Weights of a small mixture-of-experts language model, trained from scratch on English Wikipedia: width 256, 2 picks a token.
Below are experts of layer 5 (counted from 0) of a mixture-of-experts language model. Rows are named router (the router's row for the expert), down (a neuron's output weights, with its number) and show model dimensions 0-255. Each number is 128 + 32 x the weight over its row's rms, rounded and kept within 0 to 255. Numbers have three digits each.
Before each expert's rows: "raises" lists some tokens whose logits its average output raises strongly, later layers aside. This comes from a sample of Wikipedia text that the model never trained on.

# expert 21
raises: " a", " an", " the", " taken"
router:138113150089144113169153219127118111078167111136115114129221117112113187106180111161144174142146127111111137128129128151167166106108150126122101109125133108126108142155167013138160120173135158113195144115158118120127094122068091185176112079098083101085125155140117127102175158072109129090139080156148134098131152097118106124143085077134203121148122117121077134116177115116097140077117110203084138132102132150115090160104155129133150103122144171169110111147051173097090125110152103087121117151102161141153072076131118144113093183175085096090137131106190068144099117151144146124145093119110172170121118074078110119207088096174141156124148192215140200102115112075146108138154124137151149072137190116168158108157143102085152149116137097152164120147117168163118150153139112
down1:147112111155156153110073192085092101141130135189122077107124152084115140161131146115105102122174115097155239132204105198120131106185089155146113082162183151183203157128134191087095087126148141172143153113138063116108124127151156094161098132170148139158167108083140095116068115152116162163189168135120124170102182166125131100129138119093118125147122045101142123115104155078097196116140162166104076124138138143121093130067162072180155141137143120181146060107121104126151106164117143114109141137185108145147170098052128156113112167143130167138193175128136124102187166110098111116111161161114107145093050118144140155146157125111157168140172089095145113146087132121142075150118057102105111138117166146116117139161118154158120136113171162156136199111158132145176113140121151
down2:156097085156174159142175206158130112132163146129134122080130168073138120106098133146112093135137160052153136154100076136153183139115182170125126159107145134110165255084136140111121130125112121128074079171168107159126127156123141148125140106120111118173169159147166144141118118128107158157122130177132173162127112085060215156122128155105100148142118120116120154097143124161133143110144139168132158119133096093156100149120089153105161169113147165156145104099117157157101168169143152114154168107109149095141108096210088154136158116142196096136095172126159102084177117099135166135139133102206142133136158160120083100069147121168080161081097080124117081118142110212150120169153193088087162148121046088097110122108155127111178078146112148132092170186128134094078149136117122
down3:132165109158134105127157083162146175098133143152128172113105079219115167064154145081152102081170128102125139144142127207104103070119141171114103099125139172167142167100162188119164112151143130144097196136179085132145145103164101169143156103086112113121091123123126154119135154148160124150183137117094143096163098171102181186132117160129170078163142147066115112120109130170129147154106077118068117080121141116132098175134144091113122112193164164139150099072138127135138096073125131126174110165135076058118040118117150082135074136124149075107148090115085132118153155074144030179099122137125137087133048079119176171138130112100108138118149101140116139184151097180105142134095159161123073142083122114112073130102101127204131123133147182159130084144132161117176104135108088
down4:155119084118137076153138140169147169134138156147087112090155171149146089144095099138172159173080133138118094139136151148156093132152116093090122100122190121078144156208120107147158173153119154101082110081131169157095169081072154122127158104135156162158068097194099172098080154158111141183110099099104126070106138119155148116152106093103151119142124105207112114172107173123107080071159123157095077137151092186114141160171147161157162173104108164085142119201121108095196133071131102097093141110090105164188074116107094090128144176117160103148105199125103079153135150187055146118125146148126159148131100161125139210117103130140093097112120200138096151128194116110103133115047109176148126135153095149169101101127125119074145170115110123093162137091113102129121117130089169
down5:161135109135158178138148175127146078110157137143132092144117104086116131127107128135153145140157135118117170127136059113119087122112121097192093110096099102089139150084128090121161127138172106157095135118089124157163162102083177130133188132086147124146104113157053145084124129109129138078149136091127131107092185158135114089169105174193124084110131111124123164154117161106111074162108161178106090107211141147083161166092102152128090129182166122137166158165113231182097103111115138113100116097151126160108146082104187156189116109124116172112122159116161126157122103047101167076128132144086142122176115151067117192125115111114149110215094098089135170033126132151110089102113142126123130060115151166118141158147222075125106099145146164129104103163205118160141100153097168
down6:117110142081146126166151117070129107132134115086137098127049118168053185166120171054151157119079125085092127130143134182065111109103076124142119096164149144115107097127073077120128125174132138124146208141105152082137189165136153139104146096141172099114110117127144150087161065146115151142140120082141092131090139160105136120155116083124149084095070102122106103117202050164086107088161113093123138124117132105124124118140104115119129188138035125127106125133109186122168039112120111131116127147116107131143155076050114109084171128127113108130123097112174166089131167077095142097143099132117095181136185163172079124138169099105165102089121119097171212067088122216150117107105153125164137113095144131140165093115162106096144120175141174113179106106163114161124133160114093
down7:147131116124146131181070094114018111143148127140125163120137134088152133165113125105050165142121098151136116084219096088097055138193146132138145110166129176130115102133087165118138128160145177115140083091124131129105092123186114141105127134135150157095117142177123104121150051061127125151109143142165135175092156143144104166134137099210189172106093085109131181113144134126166165149178136174145102120177129142111123057137138111163136090137095090153132119116126077184107188138147146182087131136128167138144147127144116164139140184136135141052085103124135104150126162140178173121076134154120105140118180145099134096153077132133107121143153182104112176059104079126140135135114193127144171152092081152132062151114138118110107094142096091156125131111137051158079149053052137
down8:103107137143095122148152140153114167111134160158082138125148095196117174118194148127172126150122160135137156141075101147126156169203126138111157140087181131081147132200137176119154140124132096108134055079093159155182191044044159066137088192124124095132142079122158189130156124111071090103113165125121117154087145155119101128170144167152067130103114159155123090114124119160094109126096154179110128072100157107076124080120176125173107106130151133150089115113145113111144111096107157143177170124108086123079072196130109140085151036156133159143097125181122078110132100121150104195171166106109128141137175097144198067126093123145104116126128157191112136127122117154111080134166109135100109073123151205101161154145101151125152141106144102120126116081176114102101157084106101
down9:127103103101159088139086142127122096083114162124176134160132125092100129115200100165127119113125176115114137078116199161090072160101122138124106067128154136136035103145140119135141148082138187122136130105120183146146079130148107117124139112164153169058150126101145109156156174093150124117183091068133118127121175149187146102088099124146133177024154130156148121181153102127083123137156132148155107145094155132123154068091094123164154161080095095176044131108131130145087078082140090100132113105100140147107155172165144087168138109115098145128079098117053128172122152120180083155072087151086159123110185117106110110191123098070085094107090113161117188109117100119136191145162165111108148123155117115113136117079135117129230096131133132092125133075131151142198124098140170
down10:110092216080112110039142184116111115101119066082063119158170136144159090130121144175135159087078103124126133122120086126127175079126125119151070125103110163097178186169143208143126114079187088157067096173106104130110138110102165092100110162185114172138103114133210111116103144180098159132122172110095133150117122130097155159075152118108122131140150106067114117141191084065128135137093096119094113142149135104113123138159084131143118158069156115160069153105185133163148127113116146121130104106127148067096101118130096166128107127112124153141092152137139159052182149118102082101142154197112121108130132135110193178118090129132112132100106079116137123219105161163170114108084117095175110162158148084120155112129123146103104089107153185159170108031100113144135135145117133
down11:152051069134162161096102131101145177147176191113135153123074191148141113137137099181150138113163157186112172137129084131156116136146065101097082188145105154146103146187147143114139086170141167132105174137128148141116146165163150159144082096102143155115091157150103129111127144118129116117138164152121151117119091110148088099112140118142132144177093066119124115123155059156142124100198114152098115127159139150148125076189119141126122105150110126134130102076120115135118067169083081133113144117172138171127132065119100229195175090107160098072154178136144143135158093117140168126100089091141113145144144156135061127150093074105124156148068127070171244075043114169126108147119120142119130125143125096128100156155145126154117125097124133126139115128182158068028113169111157
down12:127134103065130101152171211102098118112118134142133135148094155082153117129149153105133117146160144143120184137191129105142109024070109142190066127142056131149109102121154110086214173147123093119130125159123102105203131115151165144105076140125182140108114154101129107079121141162129107129188130117094106129099121128100131158166067076165137105095144112050118105106157087112111135109087085105052090114075127144163095177092123204140097079102113130131144154142145156126130141122140126105130126113128143091128159138120180148138102112133116168100067090126140129137128097156123137082168148102152151125124101114129145184133128088079147116146091125181155089089159089208117119145136188059190145160135177098115161066072140085143172111126180103199179149167127131172136159103172119
down13:098134120099128170112095175137147147210089141148131164097066150157110079128098123108124162116051131188137148109166152156166056199130108062117161138193159119080132149137120131156141132084151167141142069137128144123111179122173129102211108118150188127154152104181124099054111184194075097089122109165089109146140199094150132072166131158095121181105168147167100163079135146153145105153149153072090109108113148139119114136124164150131147155149070111122118080147116127163115107180096122140147111136110077158123108123151165130089140112127179147156142099158189164126154131142155120130156166126082141071152086168169185136108077139137117110133122092142094148211124128144118107130078086132094158114142119159156075102106116116062122040123091140157124168142102164139183140176132119
down14:083128122106151148158147089167132089137201110143182143117113155131052113117088139126056103139093159116138084127093129092101096118123113091134112126137163136092154116155111110124112074112140130149133116107099148111212157211112055150088156090143141101111079100070091124136106197145083107156141169147093136143150197127150178164077076131140125111118157138129149147096104152165148110072073132121181150096154076092090197131075095177152160086104141112100102123088116149070149083142113137136120130150088116165217178143109103184084136165111117142138122135193147119085097105075084159109147124115076112112092086099151152153151116147119232103101058082128121084109145127093083130125122100119177111152071140108166100182148096163118096147143116138113144159169104129101127088125160123
down15:121156035137123124157109129138055152164137159124076138088078130099101121070174095097092124053155143127092088097161149151111142095142129170124122129137088108099137116130134137140150163156147062127075128070116135143127130151113112086115130068162152126103162124121050109095158124134138110108184137097158088109119124113113160197163161118140137122148122161077182123120145178110134157154076118143090171140107123093107173097113122145103109116145101097161040162091102128185179123108089115155104114119130093070144200088017170063117080129138110176127100120140086129074106144059153109112137119155088106167118153129076114061121127124074138118153085088126110137122148127149101127037100094087103174162091167149150161149140085116087153159161158119139151099140107100098098107138149062
down16:175108133130148172157129122149218121165116116095098108162126156118161156091120171100125147156183167202125107171144102154144094195160115080117099111142150165160113120124173127130124147156214180134135103122194157099107110160118119137140129113167112124182117142048149137147201112097111142135081116142182108112125167113100070136142112120164052183150125157183086145105174109162043149106149077143113175124134130153127141089146107187080136170125138153148079142144138159153150146135177105117092142178169104126066072114154158081136154129070114148098162035184111138142106132134101142101128086108179117149098121111106107160130108159117090148094145123156172167150102129077118115080047163071133127119129137198156145111131143090108075183131142169131166157120133139106154144109085097
down17:064118047079173121127126113116141135145146169125180081114093141118153120101089152154125150143148143060100074132085104124155143128119083126068114127163177145168156148102100135137171105133163123127138140101206130183148093129127120081162092180083105064091132137097091147088144123170133225149142133184094102106128111110111121103129169183154121167096095168123143138104129079150134111095128107144185124098132103127136167131121116202142132082166129172158129155119130131122116115133106092138177134136116169077157117157146119183155156127128154073067131132165148091090127147171150126129138123076217114085087173174182179079127113095149117142145136168115133100176072141117110126145171122081151141139149066098047147120112127172120150195156119114159116149177182175078119205161180116

# expert 6
raises: " the", " his", " this", " order", "==="
router:095112113111080150173161144130105098122148082137112150139092133123114105133209091034139154124057099136047148114122105125070116153110091161092113115145110106255184067107147112162146099124139111087155136140175134133125104142153130161069127112144165135130143090096058079146130139140076141168149125039147190075139136150095117199112109143105092162092148136127085108128186077123093128118100099172111122155140104128127103131150124146125062142144101147095114132087122140127138115087118145094188104124091138108082087098125143173161109143151131097157126102125150106126125166052143168157126158158154151089100125043154142148234121136138125100146118096201138197134169146179177173140164117103133092140094156133146184148162134158146128111111110171172143137120107132098116117126120138
down1:161150066110100109103196159110137131133176134172093088102161167113101146197135155125197102145202163095120138143102139148122114076126076119145064117093132140162116132127141141091098037146085102074073081076093125101191127071125119118094120145124152120126095111124126120185113126130103177218096145106078102141160082138083113135148129115081124205147102110181098143176163161176162148125146117102187085137151150114077109106135180077077116152137146137118147129118136135170112104105102097091163137089157113130120127080143067112142104158144114129158124098151176076131158093147136109111129158185107170110170134182036136130153078150121088164082152141125174155184101113137128162133168122180123114124099134107143122162087111148168158130047109137160074128164107086108122143186121130
down2:163185096120089129083121138144099130119153121146095140112166154125168114149144174138189107154182130088105164117079145100104116095118183174170111175134129133156143173131139043156153142172194143110167088130130157135129147101117184108085066087125099130196129189132191103130171075121109099091094165128094129067116140092145107161153110136165133120118068133185147096157128096140173097102106107081147130152111113084131124121126121152125043175097150122114181097084130156211171160161119125154169132104135137121066113129137142119096137149081097081123167132104122143152117142136175127200131087142180141151131135143218102120066108127138169132114144126024122098226093141157190119186097124150070117138148146118135088143181116133099157107157089107113128097120117107125158112121127166
down3:140125103150141125140125155124137185105080107115123131047174130108111118131061096166112144092152136145160121126103098099158167085121116141027114174112203120109148135161126145111122154120143101124139110136181122131143107157074085132128086172161095155111173167086069141103155130122086146123195117094138130101080097104061185111134154090177142155164151119058066146093137113195123083154168080093125204109104085101143130169083163144144193127152107165095161167097136120155106118148161063120184139106174087135147109156195099126177144103099152128126162107093157115150120096059121133163110058116178153121148085146132095113121160139128152110140141177136115103218150144036048146100113120175119101102136077138131165110090094125117122130100157110148122118152137150108156166106103132
down4:069096151126145158066102115135105146154150150144122117150166124103066120101113097149098098068133121101098111132058125129164160158130128137081139090091126108140103135108112065138124131147061112140114092113149134117164163127161092140090165090094103161146137121131119135100120100134160190121174173100149112108143070133173137091167107129150142126116142118178141210073128123168092197130164099072115127139171118058185104127126128104129148140161075120127116140134101139160181113089167148133089112165133088114124159149205152144124150080136111136112160082171169105112164127169082089093078139095177187104143127134146166061084148155072134091150122129162109055141074098091141148175072133177131160155133060080157075047148109077149110103149196203166100092112100138120159158158106133
down5:150112155120122123124150159122115166105139134179122105155188160182121105115148102114135122109107100152171131185177133148130162135149101145144096170132124152118179142154140192179096083065161180201117135190210183084129180104107174097113112125134105167115105112085129175146154119109142163180086080105134158124127148146155162176103103104197123193088131099116143153174156154117103099150105144106138128159093111158093141101106154158136134176152094054142154135128100080069149150188143168094128194134145185140127152122122123120129172134144160088154110165139134110097164214171120170147088141142169151050133129138067185089094128135126108134107144149146094109136067096105165076144070119130107114113171088157159094152119131116107168151118130118150129125068192024147124129146075104
down6:111122113152121172149110114132145130086159118108147107124089132080107140109128104157066112129135135185161124160108131109143128130101071128151164102126104147100100143126066107202117123135107129150131154147116091130106086143102139096125104192151173136098018153120163117122143146112131095096155158176190170123124130143169078125170105095120141179166104109123123120119168078072136112137146115177178127092129182179196173093122117112167166091083119179156122121072103133083086128163204116108083117095146138165113125123130140087101078150197144072108188109117154069135078109168093047112184099162119115104098113061144141096174156128147144097131126132209131087076102126096151145130135128175136101165131109070075115125139143235086112114097124081100164155161118100149079115144108158
down7:167142128168080116138177169154133076130136103131140064108134119125102058161103152104132091139107136085130137145098124152124108143098136131135132104131122132178086164096145107135098098119100154067123155141166135150172107215150085084134083153143144217132177155106157104074113122157136128099094098135088208107097100100076150160070180125115167155083093073142108099084145149149185107107091140148125149067112084155122150078121120067108139070129077115139137101103159163113107093154132082132131149067136138097130162105122152076147118097099100113102064178152144160148093123094129105151151106149107157178172139109176154090130057143170113168047161106140196118172122100190060159124151144171107135117214111129139087140060122147157108112132127166161143163164120148087118147135082147
down8:058089115158118148137108071095140168148143137106158121105122125097141111132175123152083161113100107083133136131166159127120168149160179180131141128088129113149114144096126128185075171075135120125128065179134128146087120154114144085114123109054087108103047160122124164133119153075096089104161138153170124195127126158131108114066116134138130147144120177134151140142140065141128078070107167110109124149074189140121134135094142194140168138119110185134184097170166085101124073134112101152174092137137075103135081153173120113145152175099121119151143190123120084071132129099116172163171087132186101135102090137104153204138107104114076177141209146140120127124099120103132141181088080189150070046109109101113071092145116176166156091158160165157110152131107163089116084163114099
down9:054126095170130097119127134095182102120199141125108109164123102139131103126118097122120152151212102118087111117118109139129121144176187181156160147151120120156131129131167193184210116174133130107128117084135066128142141158138095061138129133094074114081134141139105190183107079140093066120143115116110086175106099096089088139128078175131212120091118172126079069144124119104156170099145104080121164097153155084182118124105169094138143092134155215094018103094159193195121082117135129110175080143127127091111162087123135141095129148149081055173118111125197138125170133107138111125176125097131084103138159121132098149092121099139133115142106128126150164090132201125088154164097115086129159126127101144146135172123098110140158120140112135102178111106137080133127133162147166
down10:095095131160119120121073178210123174136211117125161129104084151118094092097139131086165089200095182074182131154140157172158147207121137120138163127174128115175092130115139119151145201148150141163110134156111155100090137151100130130107132147113132130101180150110122175150123084130112159138143162103095129126084058077094154174123171088104095124153145193187140101101124104110105135077146133148138130140085041147119037144127110145125153129138179155120044098136136135059129142161071101151087111101151171082156118125108123185121128125117104090136137114170130150150124080103098116170089126087104120067155141119146177114095146119144101143131124211096114137120147149169126098139184071116161087140127131153078096109144133135142157116192181157086173132114117173107068145069151139
down11:154079187089152106174095099157150118075091130115124102096175096131153117142121119157124148084123180080137161139158124110146124121098131150143146150104123131124077142123140120118134147179118088083174171137104162132190117216071104130175134095083108160119101168150091091144144074144170096123165115125118118067136096071116116063125078139132185063151132034099177089141096111083143175129120120120146124198133124108146194071069124096126150214113109126186159135088089194123096114118147121115138137142081183157080174094101152157153189115139146152124135127119133149142071097124139081095128087097094145146130160176165097118137125057153128123096175106128137183134180117059157140125181125159148115154118130116086112164106167110083107135146190108149131131137113118096121192161170101
down12:071150056065104139131122133181157152126135120170149117103148171112119128166103162055114094127190132120169109104153117138104084110087061073143092078110153132209180146072097085164113091130101152099188133104174137129127149160143192118150134149145123143111090087149049121098137115070178144050143132120110159154124105141072169106091134104178163170123120136123082147126133050045081125145147133134126116146139103110160117148181173145118147092134142116118157098144109160079084135130152148122140152192087145100095140119178129113179099169173169110127087127109208129157147095121132105122127160193115120102139108176157099091108105136066144148186141159103176175172164113150153060115101172090137101105090145106158153112166145105111158108081125174105128162103084117133132149108117090
down13:138125126082123065137119158085136117141086149175119090096088156159154098108141102152141124111060164127139110118090129138119126121119113151070071122149091124178092082118115125114180122076113143156138134176142147150109190122125147124152117119157126145121151207138176106091147139063177168168131124145115101140084094160140199144123119169162102154106172139094113124203138102219142109120137101127124137177129177196119169155081123089158113145099164155165133046129038147114127175126119131057148119137136120128115141122179184052023121149113158109158116102138126132073123160114166110138162136076164139121162073135156138178086107162136112087173102131146066098114190146195137094089102101127135134141190125121083133080141157108138165150108093103127140160188115164149106145123167093
down14:060106114165148117101146134146134095133207098069135163089134165171056083186105139122102113080126141147134144191138151154149097106127082078160124156118138103112115132086122089112181062048071136116117096109198151123108166159149107105141145132090132179152140141164076147153104144136134128159144114115155132142142145182134076122160095100125128110121091129121073159131162108107120180136162107165170071155154150144116077129077144158094166015148131157150088119067133081092123178146159141178107112072122125149087160154148124146115091126097090101115126073092154143159098139122137181104112104076150161135163107149124115108113099149126178122181101105101153108185096212130178079139074147112114142174114144151144201081094123116074135075143127150124144102116153105124159062140095160
down15:091159110086171092134133162076125163125100079181148155126094099124100124118179098135109146128116144092141096114194184142105104211118136102134173131092122149058092124130123137101151112165096117162108096057065100138190092178156096142071074167095120156144080128163098122136134128111099146154109154153138114158101114120107081120071103121088159118175123124131097063137102112115140179088143124112153123093116148140083150132144145132129122110105086124213108149100092197130069129166190096087068170078128133125220146085050092099192131156165196117132068194154167101138137120084115079090164104101162122147089102143132112135093100122118106139140118176102089075139130122074145118116169109129142142106154129121113162121086128206108157143111108148106173163117150130078116108095162102
down16:148138112131168147117118096174141150132120135129109095114124062121125119125145127096123127129145116081129169146095135148150177119127179112147135126141121184136175154166100145158165169154091153121102103150112100110130099141105081117145158141166142128133072113111164076070103093165199152110098087184127071124139182085090088071106188122178149151149144120128181115125104099105123089152072163086054111130056119201168137183154095099166093112197130140149156074161110137057128130103064162139173126077116077156104086085075089156074120102159119186172106134134096143104152111140154149095131168122132134152118116121079139147062090124185082157092190062072094149108155069136116141094123116100096138194087143089165154133113095106130151132076086062148116084144147138094150128134150108
down17:161182141154161123096114127110119174135117147126147147102085155164147108181095077131124065064118074163096161175100115098085151140106076081149144141141112114114080147127090123155100081141200155195110096080177175140138139168130124105134131115078067134100172082145103145084108182100186123120134068144137129080136087071121169135167116102128181200152104071102127133139128114116192165126125101169147111174149172128116118109160128170112120157162173088147130090145192093071116152112112137095090130127179169128109175138096070136138103180116167170129105138134110164111098137176122137034162157123174072106103137117137102097130153185095172142190093091121156132097081159086125130149104126118115100124133112126159158094134102210077149149085112096151065095099136157114152095143110090

# expert 14
raises: " them", " its", " him", " it"
router:129135134109114108130163140167158118066158106123165118118130117120156128061150149116124080102194152093068125107161107123086194086136133146089128124088124126164121074172095093113127150105105122050186137156116086125151134108136078154134152078094163122112139120146092139107135101104122143096140094173142105130115117176082116151064083120145175145133132124121125107087125138067147115122082082150146080146146115194110103143079142140158162093118167154126124148129127154090096130132144165129075137084075135113161113133154135137114098144143092098157130117107178100115137091134152165053178148140145129182074118055100138173208092060156136125142092167213123169126134162125143112161128134085136137134112098142189232090089200162081182132106152125147120161230152153082131187157111088
down1:073135125069123147138148124141149060072138099087167111133155129165178168124149091111112177123128148120106129186065165189080180118174119110117151095088139140096137112097121098178130154129174148123110050097102099130145113158142135146126108166140062134146107119133121114141137104065074125154082076155139192067121143039129104123128124128112152151128109112191169116085069092173115120181133153138168147095093127135132141147110174110110085109110140178148107147175174090089100100118143137153100146096121166132113149098089202096168070142115137113146148179159157138136154166192139111117147140199108136135114113093121118110084131087167112146130106095101118130078091112053150086178174092064106121109149117151132094092105143173176110194104120121125169101194106112107193070110140068
down2:060131149147123128150149059171132157168108158121159063135045069168099170104110171163135188081124125127129070156147090146100129106125158114099150178107159115073127166150131122091154146070123111166109137139143093125151118036142197062181113159174138117127137118071193146143072154137116126125123139140094123149125173136090132089144143115099158115095059104153190140153103084115113117181159139125128114155097117140156151090098156116146124125158097154154117117144154128142092134120086106109058184133068075151172137083120120137087105130114152131116120116124061100111133076094181138082172139165167087191092130087171174123155079125104153088152105089128187130116089096146142081110141167141098143190108156173082094100104150138076113075071119112129131146094154151117140157188162096
down3:130132144111169125127140058161111177120098103124202109168174138114122161118138183125108084122110135127082109094134096093141130128109107132132100096128122099111139124145147153054142150110138198117152084117111126150099159114111179103131104173138127132093125127148114102106128128122134062107123164137091103106115100135104083146171128089133171172046127084069151143126119104081044134152092137168130144100055108165138133116151134073097141163106120151216169116109146077162124120087128170084160121147102075162133189149093146097074184141168120142177116080123109134172185158145059109098089146080185137123084165186169116064081117128127196201151124090095148104097063112153157159152138152126158134165101094157098191134117092156119163125089084105143126162153157128123065097184094140
down4:198125167159155176078097199142095100125122132204140129162131183142112118103142108136136113150089067097140133123120122099068170044132102078155187114098116077078091096157140135160137183166138173122120098131123108140113084121110091128078136131178089126069076133111134149131144129113132110139116181216166172147080061136117102155092105136157077137088123134133089157147091116197130125140110113110103145132098139123097116150182064125117160163170108093157116146173116173130137162125219083198154167098119095129108107174152151156172115068158107138158111073185150139121175124136125118099135139157162105156184134097127117144123149144137095114130079142155093130198088152148117164064102105162090124114121144131065129125133152129112078156101176154132090048161154131115171098114097125
down5:118131194160142163153165153107094095215097121148152079136110111192069127092186156107079128149118140116155163122128140152149141154103140173118100108153126096156121095184176155180100165069142114152190136105102116102090147140092153103124231167105155158137143145149103123138115086132109111101132168087172128130118136119152096109173163125122131104171191126169114177168032146109127066093093143139148186084148140138151106134161131062097123092123158168102133111116138107082141139096134106151096126134141111121128098129217086073152138142096130148138072145086146100159136113154077129184109207162095125139094109158144101084145137141090047165165136106139092090148144174151179141121089111135109181121201115140145106137106104147105101181051102151093105071102140105166118145150123160
down6:103137012086119146111104041073082119186132107110161072133143086134124109122149100153180119094142137162100119170120079108138089127148142136137093090108089139137135109148112146170159141121126127117101147120082112088154103106156109113130079204180157094124148146107131086160104151114139143123113136083094115113161169092150117087071148043077143145110093120114127143174147142099192148092097150094181103158141094103118138066098115173078102064171153108149111162140145120147102101150125175117085087146127173110183129126146173115150146167130134126085171094142091131154113129162137179106104072093145114116115115198184108170193167151145148047136133142113108211170116170098053151108136136110143160099130139146102205176087098097094133117170081100159141108115126137158134092144090116
down7:073156144123117123097152119101082157093120109093118144067146095134099075171155084119070165129105133098130104083106114117185097165164159147162094133142113147112139147147102190181081183127131141162154072156127145064106199123124144106114110098148131185156176165044165165151061135101072148152134155105150065130124113161130116168137158099050101140105080115141155131099103115143152167113104227112088156119117154164109147082111105138166106091109137110157142087153197171176138096151100124145139112093139033138099100159102156106158112146094180144065111130135138131146083142113128130173060159126171042055118191107173203146113173086114102116121096148091153140132144153118088171096150114115096112162160132128142151136120143139116107120116107105142146145108160149146091159087110114
down8:086134128156164167099085170096076122187102146175154105129136186098106146130125149121103159124092111140115100091139143141170134120127112147163200140158167168104117146063101137150188116117141144159164123136110111125117162118149134047135107121151189173130119117108163072128152142116105120195142128149074101112148158112205128037134043138110092135134127115093184105123113107142149110059118150087189100084115131094128153159165149178158152137102161125124126066142143088183146081098129157146128167158135103095148145113144200166128083122154156111113127112131122104088088085078149098103134097185216074149136074178119148127110168117102067078140155166123095065110114156123109201055161134090103147134136136111150147138151174046116133159133090133117115150148091111057150133122126106
down9:142154115143194137175135124129123114140112125133133151115163158181167114129076129162160136077148101116173193160074120143117137153158070140146126156107227155117193157129186131123095132110133109089124167123145158147131145151110116135153148094178151084121119080094127087223173140148116137112095192117169115117103121115152164163171165138147184091197153100124158158113117126196191160118090070177146176134173127113123148115187104095120118108148158203129158155135132128097092108087193132100129143153138116121118063127172103140107157148136125131147125067157172176079096148131135091164123102126132126163151130148153104144127154201128173153081158105068131121143176145130139142170094157133167123090148103073135058156106174095113078149178158208124121097064172112125112143059129131
down10:106104176105176142148119176091186174093169116102157140112147172155128181114119127183194099124133096148119087098120129190162099113165081081121163124087082152087096128115126124115193096129133169173158155124120165118140141153128091121106101137178123133111157160134090114126121137128106157116136127142101050111176127164189116154131080115194157149121132133098090105133094118115183212076133141129067076118152142178147133110115108112150131146094132101072099122143101164119095088176135114121147159083101164104134172148127124073217107166104084080133124195185111117155110164096183080077124095085101126134142221125086141088129173127108177126106121145076090100074068117114164148167113109103103131135116152127114118133154140155058146220117105145149163139177131145119172087161106146
down11:186140103077205145117142115129078130186075107150143140041206149155136161135163066164170192117060108157120106091107148159077102118106194087074084125123112166109114127121129154145110084064151131143141158088149142126169153108134042120189119105155114097155120130133120106114144184107155170095120137133178157095149090148174216132156171096131109182129153110151106112140136126111136095063185111168133144139168126142095134114139094122124082154155113190164078146149079137111169116119105132058177109169127102153082148123149078103127075180098137093157107074139175132159095123121089126143107127099096128144131163135116112096139159138044121144154145158176068085115092088081146133126145104124120113152178145122147149114128145163120133104126046126119078109157113167163149145143163107
down12:138142092094135105085086172147165086121201101104147111084122161087159143118112102121117093120141146139116104143170123143121201131099067166100174128185108138198103124115131078069191078104123033126055123125078076182118082125124111123131124075089114158103143097160126124089153136089116123116137089141159192176101117161077066172145097197111100134096121099103110132109146162098132173106130108143183103084160159164108113224114076156146122131147104172125105141137105152088138103107176141101135151182155143109130078108161141128091122117131162071136139148141163133118142065110134117130160125149174100190106108128102141108129128114180150141082108153152184137096120092051101175163132120189164114131142108161085171133136151141130145130125115154175135061133108167123065126074128064
down13:077101134147078130125127112193140153103157153165078167160165094163108156157111112114100134171095088143144142166112149115135118105117166158096142094096107136103114116151142140152102117108177119218133088141162048114167144092082085108131162070144025134155100135102187155133100140088124062105130170157096158115140128131181151133109153165135133121115154142177153151134139162075176129106130147106107112061106124089131221120111155115144117188141156163095068085113131104140135171123119201152139181131171086152098098171132099115109131070123144193089124088095073111135172111164126147117076150165120100085124063106149083126124176107122104148140182130110103113165136126132151107147146092078134103175077204070140125107133141140078133114108170161162100126141125129115193156069170185
down14:143160137073203112150143138091092137153101147129153164074152076097112125163106108167121165076122173126134172152105103152127118114090128110096160073113183051108145096130180159153129096144164182082146151124071167085142139124100093115204131119101110118114159139121136142122169141218122144105153116123106131124137104150054138138131151176090156113118111175095133161092133115113133113097173169131136150138038157129132068146127110169085135108083069171143187068118073103127144094122071115115111137165142174081147134125129127074067165163107137101119180131081132118079097081103103150137198170084127205125140140158152106099185150129154084144131094117162172105104108119155138051141144170126176192132170063116094142140129090125160135087091130092096165104181144153119147119118130105
down15:121058135141140189106106132129122106097141077137122111108162107122076088102076119080159135198095126115196120126136121112136152117149170124080161122128096125161124185103151114168068180194111096122144077063168098161086178168131096111114118139189119132130150161134151131118136075096150093135075005150169160085111121207112139125115090125138154207124124129098138151143148140111158109126147126113084118086119098150142111092180118068118156124094106149111134117075097139122119160088096169186197088139140101165149127125173141132138167086112075062113149100101187102105141075107138162137185115104109163181139159153091108108170098183160170139104128144127111086103160117123192123114146081101111176125063099136149132157069117101097138092162155145139134133185111131143133168081130150
down16:137134131117177102165143081095175111115142121086147162110121127135178132150198137087131198172169155198111082134110104117135146148169117161119140124134141142157121151158128113177146149127133181136147137089129104094118155170078116187109105047194171157122214103167165177145092163102141163197161115117121093091141135147178204159091100127176121099096097108081124084130133155132157121098148153156105172129163111113132145128130124114097114123111089107189098083108106148127144133170065072083159135104138162166136174058057133202161114144136089127184076111091101087147058113148125171116170114084084074196107143057125108131120126128156101078118153165115146137097125110134124099146151141108126151095126147143151100117079140131104168120103119165218116174175130169109138099125121167
down17:091148181071067126122138196086132132097130087031143121122169134130107098100121170101127112088116179145130075105137143081094123132105148111153165112140099115131139129132130134134195086130080076146083120143105168149120156078126133148095089100111085170147181101145115142123151128128147121167110129104137143126176162139114100114148139146167108100210118099153123108096155125143157178202083151158148131139161149120107095089156109160136126094032151127155193110143071128078136152102167079097140107099138168143133139177117115119067177111160156102139095131121168167094136164158129189124091140134131199147090140155105079102121180140156136108049122136086143065117190123084094155116143117149100125131110141108087179104164142043078105153190156148090090119070155137141096156042139105